Weights of a small mixture-of-experts language model, trained from scratch on English Wikipedia: 32 experts in each of 12 layers, 224 SwiGLU neurons an expert.
Below are experts of layer 10 (counted from 0) of a mixture-of-experts language model. Rows are named router (the router's row for the expert), gate (a neuron's input weights, with its number), up (a neuron's input weights, with its number), down (a neuron's output weights, with its number) and show model dimensions 576-639. Each number is 200 + 30 x the weight over its row's rms, rounded and kept within 0 to 999.
Before each expert's rows: "comes after" lists some tokens at least twice as common just before its tokens as in all text. This comes from a sample of Wikipedia text that the model never trained on. Tokens count by the router's weight.

# expert 31
comes after: "1", "2", "–", " in", " on August ", " age of "
router,190,213,204,177,119,161,238,207,254,251,186,232,218,178,271,228,224,183,245,218,176,193,238,223,232,173,180,214,195,213,211,246,214,200,176,192,269,185,167,228,255,167,178,158,187,230,208,234,209,184,260,209,258,196,195,192,203,223,217,171,160,142,221,209
gate0,304,211,130,225,199,206,158,173,220,192,191,233,161,194,247,220,213,240,222,195,200,207,177,193,180,185,194,231,183,244,184,164,197,224,223,209,156,179,181,185,179,205,164,223,195,261,208,201,168,223,264,242,159,203,153,212,248,164,190,171,165,226,175,210
up0,175,184,196,196,196,203,181,183,221,243,216,185,239,221,191,143,169,230,183,187,215,188,151,230,197,187,195,150,207,205,189,131,248,213,176,200,241,192,197,221,212,177,231,187,177,160,180,156,190,249,139,194,210,204,206,153,205,220,197,221,196,142,193,186
down0,161,181,194,199,184,200,182,210,254,211,187,215,167,226,197,196,208,179,191,258,195,197,201,178,246,190,202,175,155,211,192,228,256,220,154,214,157,172,153,216,219,194,236,162,174,245,219,217,197,270,225,220,178,185,271,183,116,168,137,219,148,225,201,189
gate1,132,201,222,202,193,188,200,200,207,178,181,210,175,174,190,220,204,196,186,207,218,124,180,229,225,255,209,186,182,194,216,237,181,214,255,238,200,268,217,191,148,179,202,223,228,213,208,237,198,201,226,179,207,190,212,189,209,216,160,262,193,183,197,191
up1,255,217,169,206,235,155,150,211,228,220,145,225,237,238,201,190,207,242,226,190,219,219,234,209,176,202,206,220,159,211,184,211,209,219,166,199,214,212,169,196,191,227,196,201,188,239,242,192,229,232,205,176,251,221,214,228,229,213,197,195,177,162,200,241
down1,189,161,179,166,174,224,171,180,188,238,206,215,174,188,216,189,185,160,261,185,148,242,176,199,202,173,176,179,249,212,190,179,184,226,199,190,199,207,207,193,207,194,232,263,201,150,202,177,256,213,199,126,200,174,211,230,230,183,174,216,169,215,143,209
gate2,237,256,172,234,181,136,267,169,174,233,279,209,157,158,195,180,228,212,230,276,207,239,170,189,253,165,240,265,221,209,215,177,206,224,185,192,185,155,208,244,225,185,175,216,203,168,264,233,182,174,186,139,189,171,195,175,181,152,225,232,208,192,147,183
up2,228,199,229,259,195,186,234,186,180,171,192,155,220,235,186,249,198,214,234,194,205,248,216,195,186,210,201,208,184,145,225,204,198,194,211,178,179,129,269,219,212,208,222,178,190,167,197,223,240,164,220,186,204,161,190,234,208,156,236,216,208,191,204,169
down2,200,183,151,235,130,254,192,233,165,183,199,212,256,208,184,204,231,201,130,172,182,147,182,285,186,202,142,206,208,197,200,230,202,189,202,199,180,224,158,165,192,223,200,206,200,216,195,208,240,217,209,264,193,230,184,194,221,235,160,191,193,180,208,202
gate3,164,168,193,275,241,230,213,205,194,185,267,200,229,180,220,209,215,205,220,188,103,78,202,275,114,230,229,187,191,160,200,214,224,270,164,215,192,130,130,176,188,217,180,184,244,151,245,237,138,251,178,202,191,227,204,156,197,142,164,169,239,159,253,171
up3,210,275,259,200,196,211,210,195,215,211,196,256,240,206,227,186,147,191,227,189,215,230,254,128,256,161,202,220,240,194,165,190,197,222,254,133,203,161,218,240,161,226,187,245,213,242,181,206,213,176,199,210,255,227,180,223,219,216,249,219,186,194,219,187
down3,193,210,277,177,181,250,161,260,222,225,200,173,225,225,229,177,215,199,141,212,189,186,224,195,239,210,185,223,224,190,130,245,245,202,153,199,167,125,199,232,180,174,167,263,209,226,216,252,228,176,193,205,169,180,183,228,227,166,237,162,240,242,203,197
gate4,235,224,173,175,242,188,192,219,197,122,186,200,154,216,186,228,218,165,175,223,213,180,210,211,200,162,182,233,232,195,197,200,239,206,221,196,222,172,196,213,254,222,220,234,202,174,195,235,173,158,187,153,147,196,209,167,144,225,227,198,198,227,145,193
up4,212,156,192,160,183,178,216,165,239,177,230,248,246,198,162,190,206,202,217,214,214,167,129,205,160,247,189,217,241,144,168,245,208,182,164,242,231,240,203,229,183,210,198,153,185,234,182,197,238,203,256,232,198,191,231,149,237,211,230,219,234,223,203,246
down4,172,207,190,179,211,153,194,192,199,177,225,177,194,177,248,175,225,170,231,172,198,220,197,220,143,239,239,227,216,175,171,186,218,205,232,226,188,211,230,240,197,283,199,158,178,252,180,200,209,206,201,153,192,187,241,232,155,200,206,227,232,242,215,200
gate5,168,162,235,221,195,211,194,232,180,157,185,199,169,182,186,196,242,229,152,271,193,239,212,198,221,191,191,207,202,163,198,219,171,209,195,202,267,211,161,190,193,201,235,184,222,183,226,162,182,181,174,132,198,140,177,237,222,197,219,214,244,198,182,199
up5,194,182,140,130,181,166,190,235,224,219,209,201,152,219,185,236,188,187,157,213,238,147,190,160,191,174,201,215,170,192,189,229,244,176,156,230,158,174,195,125,212,195,179,233,204,233,203,257,250,202,254,170,211,197,156,259,159,143,153,139,182,233,246,185
down5,201,178,181,197,229,166,205,178,254,216,221,160,172,208,148,167,207,223,200,197,226,158,209,201,186,249,251,224,200,189,185,230,199,186,186,213,207,213,129,175,133,161,197,220,201,232,221,217,221,206,146,172,238,223,206,193,206,190,173,179,162,213,177,224
gate6,183,194,198,164,193,211,207,162,210,237,186,191,157,213,182,230,208,193,181,201,219,161,197,226,179,189,185,276,216,252,231,230,190,154,227,208,153,223,232,160,180,173,196,174,179,231,185,209,198,223,223,204,236,199,201,210,247,146,219,226,231,221,223,195
up6,193,168,216,222,195,265,215,179,258,220,238,184,237,180,200,245,158,188,233,201,175,138,144,184,229,216,199,225,198,290,145,203,247,201,224,186,169,210,173,218,221,253,200,162,226,230,217,184,208,246,226,218,247,195,155,169,218,261,185,186,197,221,187,235
down6,221,237,217,195,209,225,201,210,174,236,164,193,243,190,174,204,243,215,197,169,219,203,229,211,184,195,200,186,129,165,185,155,204,200,232,224,120,261,167,213,195,228,202,169,189,190,214,155,218,206,227,227,163,128,180,232,190,197,203,263,177,255,225,217
gate7,226,248,220,167,170,194,219,187,183,218,227,206,161,210,168,235,187,209,167,227,192,242,204,234,233,177,184,143,241,224,192,194,216,247,153,251,180,241,196,231,247,190,252,214,187,108,217,187,185,197,162,235,189,206,231,161,166,167,198,213,252,199,202,216
up7,154,250,234,184,168,194,146,211,176,144,197,183,170,221,163,184,191,249,180,202,220,186,203,226,193,178,226,166,213,241,183,156,183,260,203,193,184,225,255,216,146,226,216,197,187,181,194,199,220,197,268,182,134,220,166,174,229,160,205,209,224,223,268,226
down7,196,186,182,180,235,230,206,265,178,198,197,205,182,173,192,199,200,231,160,181,138,218,218,161,279,164,215,202,180,185,219,204,197,238,164,176,184,183,144,181,208,203,243,245,159,216,208,160,199,187,190,227,207,237,204,183,152,198,183,249,183,225,182,197
gate8,237,174,149,171,184,202,205,162,202,207,238,204,135,178,161,169,194,213,192,265,139,216,201,154,186,183,177,190,142,209,198,193,236,177,182,288,131,203,198,201,232,198,209,193,224,219,253,234,237,220,154,176,194,183,125,202,185,228,171,209,173,244,181,238
up8,214,203,218,185,200,152,181,178,179,200,198,168,260,174,230,227,188,163,165,257,210,222,224,262,211,124,242,223,193,140,215,209,210,255,166,147,244,241,190,206,198,260,213,184,217,284,231,193,228,197,184,160,165,200,131,190,228,171,255,221,222,219,150,194
down8,245,193,213,189,176,170,195,181,203,184,206,263,214,155,216,148,224,160,192,134,178,168,223,176,212,160,198,243,163,182,175,203,183,185,185,224,222,217,196,158,201,227,234,173,186,211,227,194,276,179,142,175,274,162,212,230,234,193,202,176,216,196,183,244
gate9,200,211,155,237,188,227,217,163,157,166,162,188,219,206,161,219,205,185,220,159,210,245,173,245,205,187,202,174,144,214,214,185,190,251,233,199,167,199,221,184,218,201,254,176,193,184,193,184,168,198,206,162,198,174,210,259,157,263,177,163,242,197,194,209
up9,220,187,165,206,214,186,219,237,218,218,162,221,259,236,163,237,201,200,194,240,154,233,196,156,180,200,152,221,168,122,193,168,217,202,204,224,255,179,244,173,220,209,204,201,127,228,189,190,161,154,252,283,214,178,155,177,202,236,198,194,193,236,222,232
down9,213,190,196,226,228,174,238,255,165,194,171,239,204,198,176,187,259,201,213,174,242,178,203,215,192,186,175,228,273,228,234,207,202,254,216,200,193,223,146,184,219,202,229,189,165,169,162,143,187,222,193,183,248,200,223,192,175,161,198,182,219,192,205,229
gate10,194,163,207,215,221,175,183,175,222,144,183,192,226,196,177,161,216,200,156,186,227,224,190,176,154,216,206,214,179,172,240,230,209,195,197,248,235,245,192,228,185,165,217,185,124,202,216,209,142,182,225,233,147,197,223,186,203,194,181,195,235,256,188,185
up10,176,206,243,235,169,198,178,199,212,203,239,173,214,153,184,199,211,257,194,186,208,191,232,221,217,179,231,145,157,245,155,175,155,159,232,222,179,195,243,181,206,218,163,204,193,185,206,247,222,190,199,204,176,184,201,207,203,203,169,167,179,188,222,192
down10,178,177,230,174,214,218,187,171,227,223,174,199,169,256,147,175,190,230,177,171,189,216,220,172,247,194,161,170,170,261,150,183,195,203,178,164,230,212,199,196,197,209,223,187,192,268,236,203,234,164,180,180,238,164,177,173,202,162,171,172,206,184,178,172
gate11,213,200,216,233,201,188,231,192,222,192,174,208,156,218,208,247,172,240,143,184,196,147,188,217,233,190,247,181,212,209,174,195,256,249,140,226,195,231,167,220,212,227,217,264,193,230,211,179,205,173,162,212,195,189,178,226,178,227,161,229,222,219,214,153
up11,182,153,214,201,154,198,153,230,203,219,159,261,215,179,161,129,225,236,209,251,198,178,171,196,177,197,235,213,226,157,192,225,231,204,194,220,242,276,166,180,199,173,166,187,216,221,196,181,190,195,189,214,218,190,220,223,206,194,203,190,229,183,169,190
down11,190,181,178,202,185,203,193,207,254,244,137,188,211,231,221,209,193,155,184,154,259,259,212,225,223,216,204,196,239,185,192,187,165,178,237,180,221,138,237,140,203,194,174,124,167,149,177,219,252,236,228,198,193,205,232,133,214,210,212,189,236,177,202,204
gate12,239,164,246,181,158,210,195,184,227,194,205,175,217,200,194,233,219,232,190,227,231,189,207,174,179,237,196,203,205,218,225,212,173,221,252,210,180,188,186,162,199,217,204,222,250,218,164,232,191,204,99,187,193,167,222,222,223,151,200,203,184,198,181,200
up12,236,182,171,152,184,214,249,237,217,198,188,217,193,206,224,192,232,226,144,188,233,235,217,203,236,243,211,235,162,249,214,195,254,167,171,230,223,174,182,204,218,203,205,199,193,158,198,204,252,207,209,219,214,156,153,165,252,251,216,182,199,214,185,213
down12,231,220,216,207,174,193,189,150,250,208,209,191,163,213,241,155,233,177,187,190,212,198,187,215,188,247,171,225,169,253,139,226,202,236,206,186,230,151,147,287,186,209,217,240,192,224,223,196,194,137,219,235,223,261,191,179,251,276,213,225,196,218,196,218
gate13,168,214,248,185,233,191,185,180,182,168,167,234,178,220,225,206,194,211,225,250,199,169,255,187,223,273,249,167,235,159,226,230,155,184,255,217,204,210,156,167,236,185,296,219,265,197,237,246,162,223,208,223,164,238,154,234,169,162,251,160,176,109,217,193
up13,197,181,200,209,151,182,206,192,220,181,178,190,172,207,248,180,180,192,196,177,221,198,240,199,129,131,203,194,229,200,210,196,199,254,205,194,230,211,193,184,187,138,226,207,132,127,215,163,217,236,166,179,197,153,184,129,176,222,216,227,196,216,228,249
down13,144,162,196,220,216,183,172,183,161,150,219,213,191,215,191,233,208,201,175,199,178,210,158,210,204,174,195,195,175,200,197,200,230,258,227,156,212,199,219,203,182,209,207,157,180,164,193,165,203,178,217,183,206,222,153,197,173,225,211,183,207,175,165,247
gate14,171,225,194,210,208,211,160,138,208,247,225,242,260,190,153,192,170,217,202,260,200,247,169,183,145,215,202,239,252,197,226,197,213,147,187,195,199,187,182,152,207,219,161,176,254,214,203,207,192,238,190,202,207,154,206,154,188,225,218,205,194,240,233,191
up14,253,169,207,211,176,153,221,186,203,228,182,169,222,217,248,185,243,228,198,212,152,170,192,201,235,141,213,142,168,186,186,171,195,168,221,175,164,214,160,219,143,171,245,205,189,207,215,233,189,231,202,186,193,221,215,231,219,214,150,229,171,197,141,174
down14,187,198,168,161,190,172,186,203,129,187,244,195,193,203,159,172,217,226,189,220,178,241,228,217,214,171,198,234,238,222,198,206,176,194,181,162,196,217,135,172,174,194,168,115,197,109,239,185,229,237,230,171,184,208,201,232,212,192,241,204,244,195,175,184
gate15,172,210,221,215,226,209,136,152,240,165,133,188,232,227,227,190,232,217,202,183,196,267,242,204,219,172,177,204,189,188,221,231,182,217,192,191,171,161,150,185,232,119,157,153,251,215,226,108,189,162,214,202,204,222,144,159,190,156,184,194,185,244,188,170
up15,187,209,186,212,178,190,140,197,230,271,163,178,234,235,159,184,214,242,178,207,166,197,232,145,179,229,210,191,235,232,194,179,212,253,182,153,227,110,227,215,201,218,226,217,230,181,184,220,162,181,170,191,191,223,225,205,139,170,216,223,198,188,220,167
down15,209,154,169,213,218,215,247,204,212,217,215,163,200,185,234,196,242,199,221,208,177,192,261,198,113,222,246,236,220,160,219,181,245,200,215,121,215,206,182,213,207,180,207,225,201,170,209,213,206,188,222,151,228,271,164,200,218,175,196,194,230,186,208,215
gate16,151,235,137,226,208,202,164,211,199,189,196,276,168,178,228,221,137,133,165,137,258,225,106,261,225,190,220,242,187,216,227,212,217,174,206,195,218,271,181,189,193,158,207,220,196,196,253,175,213,143,163,166,197,188,173,202,144,209,176,203,210,185,178,194
up16,200,200,193,182,257,210,140,213,202,266,175,179,203,201,177,161,187,253,228,239,170,141,140,217,184,166,140,239,208,197,213,170,159,209,175,165,181,258,210,173,194,209,220,157,175,205,180,228,160,194,243,225,239,115,164,257,148,202,201,218,181,159,158,167
down16,233,146,170,190,177,197,221,214,250,185,151,214,210,211,162,144,130,203,232,246,180,219,177,212,201,220,126,154,216,165,115,239,221,204,230,211,189,166,180,246,183,192,208,225,260,204,258,183,151,238,244,161,209,177,248,172,180,157,239,149,194,201,231,211
gate17,267,198,157,217,174,203,155,179,183,199,190,239,187,217,192,203,180,163,243,263,176,268,199,200,202,202,229,199,254,216,248,210,211,182,154,143,238,235,156,211,196,191,290,269,224,186,193,223,230,279,177,221,230,203,177,218,185,176,200,214,175,198,154,213
up17,219,138,206,258,181,197,119,213,173,161,180,249,155,190,231,229,210,219,126,206,160,158,198,194,195,237,195,202,234,199,196,196,135,250,237,218,195,232,216,216,193,138,185,262,213,132,209,231,178,190,178,207,182,134,173,170,235,205,211,186,233,202,225,245
down17,215,232,197,219,190,175,217,173,168,215,135,199,178,234,227,210,161,180,242,182,190,204,202,179,197,226,265,190,197,214,204,194,228,204,227,221,155,185,203,183,226,164,288,242,189,179,178,188,274,237,186,222,199,148,183,177,139,211,218,238,174,230,148,188
gate18,255,167,183,242,158,215,218,193,201,180,239,215,217,232,184,210,238,184,249,262,261,270,117,200,188,212,211,207,185,176,268,204,209,221,163,223,201,205,192,140,208,203,248,219,204,140,208,210,163,185,193,170,187,159,193,227,237,198,199,233,172,218,251,190
up18,198,194,137,167,218,201,224,181,190,188,145,211,188,194,247,193,114,170,231,238,205,226,219,219,207,195,179,166,240,234,183,186,190,207,182,203,250,201,155,231,178,153,190,163,213,240,237,206,186,207,158,111,143,160,216,194,155,206,190,248,171,214,179,223
down18,236,205,178,178,185,208,169,172,210,169,292,156,198,215,225,189,217,218,135,220,192,174,129,181,274,189,188,187,210,163,227,172,225,161,181,211,103,222,173,183,221,186,233,161,169,171,193,233,200,173,220,203,210,189,234,273,241,198,187,182,183,143,103,217
gate19,173,204,225,183,196,173,237,170,218,190,185,149,211,193,225,168,210,223,208,224,197,222,267,218,264,207,244,248,158,219,148,196,203,190,171,272,245,278,205,153,245,220,222,163,189,196,243,227,219,197,189,222,164,195,206,227,180,189,226,199,225,160,197,215
up19,186,219,190,231,209,175,170,202,184,143,276,190,180,247,195,171,195,183,176,196,252,203,222,195,180,275,211,236,175,194,195,103,189,170,236,219,232,208,224,182,202,214,211,236,188,225,195,242,165,221,210,223,222,190,195,203,204,212,191,222,207,237,209,195
down19,177,204,239,161,134,161,187,236,213,200,178,215,215,186,219,147,226,164,171,228,142,160,247,172,191,183,196,223,176,196,173,214,195,260,235,199,246,171,146,251,193,187,193,186,195,220,234,227,238,155,215,206,175,169,182,218,201,199,165,184,222,207,208,205
gate20,165,143,208,123,166,241,178,226,166,165,196,164,203,212,212,218,207,178,158,154,227,195,219,193,159,197,207,238,175,216,189,220,225,185,173,189,170,197,257,210,193,149,192,156,157,231,193,167,158,240,231,188,184,178,250,160,126,211,164,195,208,239,153,196
up20,191,196,226,204,187,212,206,167,251,255,203,219,219,212,188,203,233,220,243,241,197,167,199,222,186,212,194,196,201,215,162,187,228,263,185,172,177,210,179,197,239,182,192,203,211,151,191,263,209,231,210,173,227,220,274,200,229,166,160,230,212,205,199,161
down20,203,223,208,213,195,173,183,236,174,186,224,214,209,222,238,190,187,248,251,237,210,170,164,187,193,208,228,194,123,208,239,241,158,189,223,163,195,198,195,243,204,175,212,234,255,177,210,225,200,222,161,182,175,175,204,165,196,180,225,235,175,229,206,215
gate21,158,167,216,216,204,130,169,229,138,192,162,168,110,264,214,186,167,195,205,209,212,237,238,168,252,165,234,180,194,200,212,205,191,173,180,206,172,194,205,198,191,238,198,217,145,163,152,209,171,174,199,186,214,204,157,209,199,177,187,188,214,197,215,203
up21,158,307,191,224,234,184,211,218,155,240,184,174,219,181,222,194,193,189,197,193,195,186,196,142,231,166,180,158,198,210,232,233,137,213,199,203,137,188,173,193,198,146,189,202,195,219,206,165,261,191,152,251,150,176,206,185,216,183,164,190,254,219,177,191
down21,174,212,180,222,164,201,205,202,223,213,193,240,212,208,223,200,231,192,180,155,203,194,247,206,268,191,178,222,153,201,194,204,191,194,214,238,161,219,168,223,276,260,208,171,227,170,186,208,235,197,202,217,222,250,194,250,183,237,207,190,188,211,205,253
gate22,141,218,186,148,209,208,157,242,220,160,192,192,215,220,197,166,177,189,226,140,140,199,203,154,155,181,184,213,207,235,150,224,185,200,192,249,201,175,169,224,201,220,184,247,191,208,128,173,200,165,220,194,148,243,171,212,210,186,176,161,167,204,179,182
up22,240,170,209,191,211,160,209,236,172,240,214,281,171,220,263,239,206,152,211,226,204,205,202,187,212,186,162,175,197,174,211,223,178,238,184,202,239,223,158,183,242,203,242,252,221,250,212,190,184,197,131,134,239,178,159,209,230,183,206,203,220,216,184,260
down22,190,128,219,182,183,258,216,170,228,234,206,239,197,196,197,174,242,224,225,173,172,140,184,251,194,206,202,174,192,184,188,189,251,271,175,221,205,134,262,267,157,179,225,150,209,195,225,223,250,202,148,249,213,229,189,191,186,215,198,206,185,182,229,201
gate23,215,242,172,161,170,224,234,209,193,213,191,222,241,229,164,180,155,261,211,256,195,207,160,150,232,218,266,198,218,180,246,205,161,180,185,176,210,232,178,222,153,172,176,160,181,251,183,239,244,137,217,167,206,222,218,187,217,219,190,211,203,190,216,192
up23,236,212,241,219,200,179,199,172,218,218,239,201,206,211,207,210,229,226,193,193,153,142,158,189,183,218,164,198,203,223,203,218,197,227,188,220,209,170,186,199,213,209,208,210,176,209,181,166,226,194,212,151,221,179,180,224,173,201,201,189,181,199,177,195
down23,211,172,241,217,223,245,191,186,185,176,182,184,178,175,151,188,188,184,190,194,209,238,167,243,156,228,206,192,206,210,209,187,199,261,192,162,181,177,181,167,165,159,207,199,195,146,219,220,212,202,185,189,186,177,202,234,178,203,195,229,170,219,127,228
gate24,243,243,180,214,177,142,205,223,193,179,178,205,155,225,169,211,153,193,182,180,230,153,199,159,177,197,248,200,237,187,234,208,191,205,187,208,232,199,211,164,221,180,136,222,204,126,206,190,183,273,163,197,245,213,204,261,199,167,221,218,178,190,173,210
up24,195,183,205,183,187,223,170,256,219,240,189,196,227,183,177,219,138,225,188,231,202,206,207,208,217,179,167,183,200,206,217,220,236,270,153,199,203,205,182,193,212,250,198,188,170,155,231,170,126,230,190,138,261,238,210,143,222,225,255,228,172,247,164,218
down24,210,163,187,183,195,180,151,234,188,237,246,223,203,243,240,180,206,220,169,212,227,210,225,202,233,153,168,175,211,189,180,196,185,196,138,214,255,183,154,225,209,199,189,196,230,138,173,214,226,193,181,198,197,242,222,220,160,211,189,198,198,251,235,164
gate25,207,181,222,274,280,159,210,239,186,186,227,200,187,227,186,222,191,226,215,146,199,184,161,220,228,232,215,231,175,218,171,231,232,204,186,260,193,222,191,178,215,140,207,216,245,183,281,190,248,277,178,165,188,266,228,125,139,187,148,196,202,183,217,196
up25,243,189,163,173,185,233,183,220,138,233,212,205,261,255,193,229,230,152,203,220,205,218,199,181,172,195,207,199,179,162,213,200,207,221,171,212,244,167,230,208,262,180,164,144,172,223,203,177,185,215,243,164,202,192,205,197,283,244,187,209,183,210,161,226
down25,230,227,212,179,224,198,209,205,185,242,225,218,176,214,247,186,226,167,184,186,183,196,244,205,197,198,137,174,239,215,252,147,188,201,193,148,232,249,206,242,191,221,215,198,226,171,235,211,189,183,165,173,185,240,154,210,229,201,219,243,188,212,222,161
gate26,126,242,204,206,174,197,251,166,135,210,219,176,167,225,199,204,191,198,199,248,206,220,221,142,166,178,221,219,192,241,184,170,211,214,195,210,166,236,175,183,169,201,212,177,207,240,170,236,216,221,229,215,196,192,207,201,162,142,199,183,213,236,221,150
up26,141,212,192,200,178,199,235,174,215,175,192,212,198,202,253,164,188,189,237,170,166,228,221,221,163,194,164,129,213,220,197,226,189,206,260,230,235,198,206,220,204,192,143,194,194,165,234,193,232,232,215,196,178,235,202,196,228,238,235,215,165,206,138,238
down26,189,215,224,244,261,196,226,218,200,240,238,274,195,214,188,195,278,185,224,131,209,173,242,143,158,197,166,170,203,198,193,208,168,213,207,145,178,164,192,243,194,222,209,204,231,184,193,199,199,206,229,237,176,211,186,188,208,189,181,197,232,220,145,210
gate27,205,194,197,192,217,178,220,266,198,218,184,234,247,209,202,212,162,158,198,266,179,182,177,216,162,208,184,165,201,167,207,189,193,170,208,92,226,185,178,195,209,173,185,201,134,181,262,146,156,262,192,200,167,199,215,223,273,207,193,140,235,218,236,222
up27,216,180,178,175,141,180,223,193,167,229,221,195,210,220,199,208,190,211,191,217,230,210,193,186,184,195,240,160,137,217,195,185,230,208,230,190,202,190,237,176,159,221,254,206,220,189,200,185,169,213,166,196,200,233,216,203,207,242,254,193,162,274,178,203
down27,203,172,188,130,136,186,170,167,154,257,166,181,219,185,172,237,218,174,199,175,228,108,180,213,239,168,229,232,182,175,171,233,253,193,181,293,158,197,200,194,181,202,168,174,177,183,193,210,192,210,189,174,197,234,214,190,204,156,179,207,195,205,241,211
gate28,213,235,187,257,179,171,207,219,218,233,227,234,179,199,179,255,206,210,243,194,175,177,166,148,181,183,267,218,177,215,177,183,226,188,164,157,179,232,207,238,187,202,228,179,213,180,137,174,199,211,249,193,179,220,204,200,222,186,144,220,159,217,138,214
up28,166,180,233,188,199,201,219,210,206,215,230,224,182,225,168,211,209,237,140,175,216,108,212,255,214,208,224,220,238,214,221,236,235,157,278,202,161,155,226,172,211,280,192,200,201,222,203,242,219,185,179,237,207,214,196,170,213,187,235,219,208,225,201,174
down28,228,192,144,229,230,234,126,213,181,130,184,246,179,240,209,229,167,150,207,256,153,241,201,248,185,147,164,204,164,183,180,205,195,229,214,165,187,214,203,194,223,210,230,199,197,226,191,180,208,198,198,177,254,215,147,186,240,218,153,163,181,192,217,191
gate29,177,188,238,231,194,173,187,226,224,122,219,245,240,203,183,227,174,244,212,233,170,223,211,131,228,240,198,214,211,200,230,240,290,197,179,185,236,229,238,163,184,189,207,231,257,145,152,183,253,211,171,199,222,197,258,157,178,188,177,213,190,248,203,171
up29,175,185,181,225,195,200,175,215,160,190,241,199,188,152,219,233,194,205,181,231,204,158,205,217,221,193,178,201,195,154,206,187,236,228,236,180,189,209,168,234,189,178,219,234,174,180,205,198,144,217,206,180,205,194,221,195,156,242,205,153,195,195,184,187
down29,166,178,196,212,179,147,160,187,175,249,208,224,189,160,180,215,184,238,197,201,219,223,167,212,195,137,156,196,204,219,187,220,187,242,231,230,215,201,195,192,228,161,168,185,193,230,192,190,176,154,165,227,200,161,129,208,195,235,244,220,210,194,173,180
gate30,207,188,156,175,210,208,185,200,196,200,148,152,244,208,236,179,238,227,206,273,177,167,180,205,219,242,182,238,213,244,214,250,216,178,169,167,249,155,190,187,193,176,144,190,148,170,223,220,203,201,150,238,140,224,236,184,174,243,183,207,176,133,244,212
up30,208,173,176,216,160,184,206,163,246,184,251,224,174,204,199,135,246,170,211,262,185,123,226,192,222,178,192,198,172,165,176,254,162,218,198,201,264,249,195,202,224,219,191,203,183,204,158,207,221,202,287,214,201,179,171,221,245,205,163,192,204,218,205,209
down30,211,219,193,206,156,258,156,218,226,198,146,165,264,186,277,219,157,209,186,203,193,200,212,233,201,209,276,194,191,226,219,201,187,222,188,245,230,184,244,161,167,165,205,183,125,190,179,214,194,179,228,207,224,230,188,258,186,176,191,272,284,233,189,213
gate31,172,235,240,179,190,184,158,114,221,215,225,160,253,185,234,216,170,219,182,251,194,202,211,190,220,172,184,176,198,169,146,160,177,190,198,162,208,235,208,171,201,197,177,251,214,201,194,212,197,199,197,96,193,231,170,168,212,189,256,177,220,251,249,237
up31,172,183,233,186,204,201,181,196,146,214,255,202,204,180,230,215,203,219,213,169,153,186,197,222,207,150,218,179,211,212,241,233,185,242,191,158,162,270,177,205,225,193,287,174,215,205,238,201,241,196,219,244,279,201,206,179,194,213,223,159,188,188,174,229
down31,196,201,162,199,182,177,182,230,129,194,240,176,199,193,220,242,266,167,163,209,207,245,206,202,174,201,145,196,163,198,207,205,186,201,246,218,267,173,180,208,216,199,200,164,158,200,214,211,232,272,164,201,228,196,195,179,206,242,188,180,206,151,221,182
gate32,202,198,163,216,212,159,234,207,187,226,177,246,211,181,219,192,170,195,196,233,137,174,218,153,189,185,222,224,178,183,235,169,243,183,191,180,243,222,234,198,214,216,167,195,211,171,238,170,223,166,236,191,227,225,206,206,161,238,176,218,196,220,229,223
up32,174,206,214,147,211,220,199,182,192,167,213,180,223,194,147,251,216,200,232,148,179,242,208,183,226,178,192,203,221,192,181,231,226,235,192,224,196,155,193,176,190,259,208,178,177,192,213,207,232,219,181,153,237,217,220,189,247,170,249,153,199,207,217,158
down32,183,150,208,223,215,171,167,256,150,224,188,292,202,235,204,206,280,153,160,227,215,255,179,196,189,213,163,184,194,236,208,180,156,247,199,218,221,195,182,213,253,154,192,204,172,172,220,197,262,190,245,257,189,190,201,220,225,170,116,173,137,224,213,270
gate33,215,186,183,199,195,254,181,204,172,164,224,244,236,174,239,203,188,150,194,251,186,228,193,177,251,171,180,203,227,211,199,173,209,190,163,190,212,191,251,202,159,183,249,161,176,174,66,185,171,195,242,279,193,161,171,134,146,172,201,175,182,228,194,212
up33,198,238,192,201,198,189,160,262,175,201,233,221,251,240,188,283,193,148,202,268,229,268,222,215,172,200,212,157,220,251,174,165,249,183,168,198,195,162,204,231,119,212,242,163,189,279,261,221,252,219,180,231,224,221,200,165,194,246,223,157,185,184,204,168
down33,161,222,211,207,197,248,184,234,207,166,207,172,193,171,217,212,197,156,194,281,165,180,196,187,149,224,221,182,182,175,175,157,198,201,213,203,171,191,230,196,166,159,207,192,232,257,238,172,195,204,205,210,185,232,196,182,207,164,234,250,205,236,213,177
gate34,167,203,255,243,226,251,172,139,179,196,203,175,239,251,208,229,151,190,152,226,168,171,181,157,195,234,284,192,180,185,193,184,185,207,193,177,225,200,172,242,200,201,184,188,270,203,204,228,185,183,205,121,185,151,115,221,229,165,168,185,187,191,157,233
up34,232,205,189,269,201,201,182,219,213,185,222,186,175,217,209,184,220,168,261,142,148,161,164,216,175,237,225,163,235,197,225,256,181,165,201,209,207,151,160,197,128,176,212,192,223,182,170,222,194,218,213,176,212,209,213,240,222,219,164,210,228,216,200,221
down34,168,210,238,195,168,179,217,176,138,207,238,220,222,222,287,179,193,204,176,240,208,170,241,188,189,169,128,238,174,191,206,206,228,214,195,259,206,221,240,209,175,203,167,278,198,230,262,209,179,151,225,200,203,254,220,199,211,181,204,275,264,159,173,174
gate35,208,195,184,186,225,217,218,213,167,193,205,141,220,226,183,268,205,223,179,182,175,217,224,202,217,165,265,176,195,183,223,153,152,151,220,153,172,204,191,180,207,188,202,268,217,201,201,206,262,189,176,224,183,197,186,147,232,211,212,170,235,191,140,233
up35,223,189,200,227,223,163,171,216,122,275,190,231,148,224,241,180,253,221,228,194,197,161,175,215,159,191,203,212,237,188,242,248,153,193,220,134,204,240,200,257,202,140,252,227,231,237,165,254,216,186,182,211,182,166,227,189,207,167,205,233,229,255,221,205
down35,213,242,261,198,156,235,164,158,209,185,214,215,156,235,225,197,251,201,183,235,218,197,198,194,223,158,178,226,216,256,223,171,224,212,193,189,123,212,172,204,189,274,217,240,216,242,201,203,115,199,198,241,157,253,223,162,207,197,225,244,189,231,212,170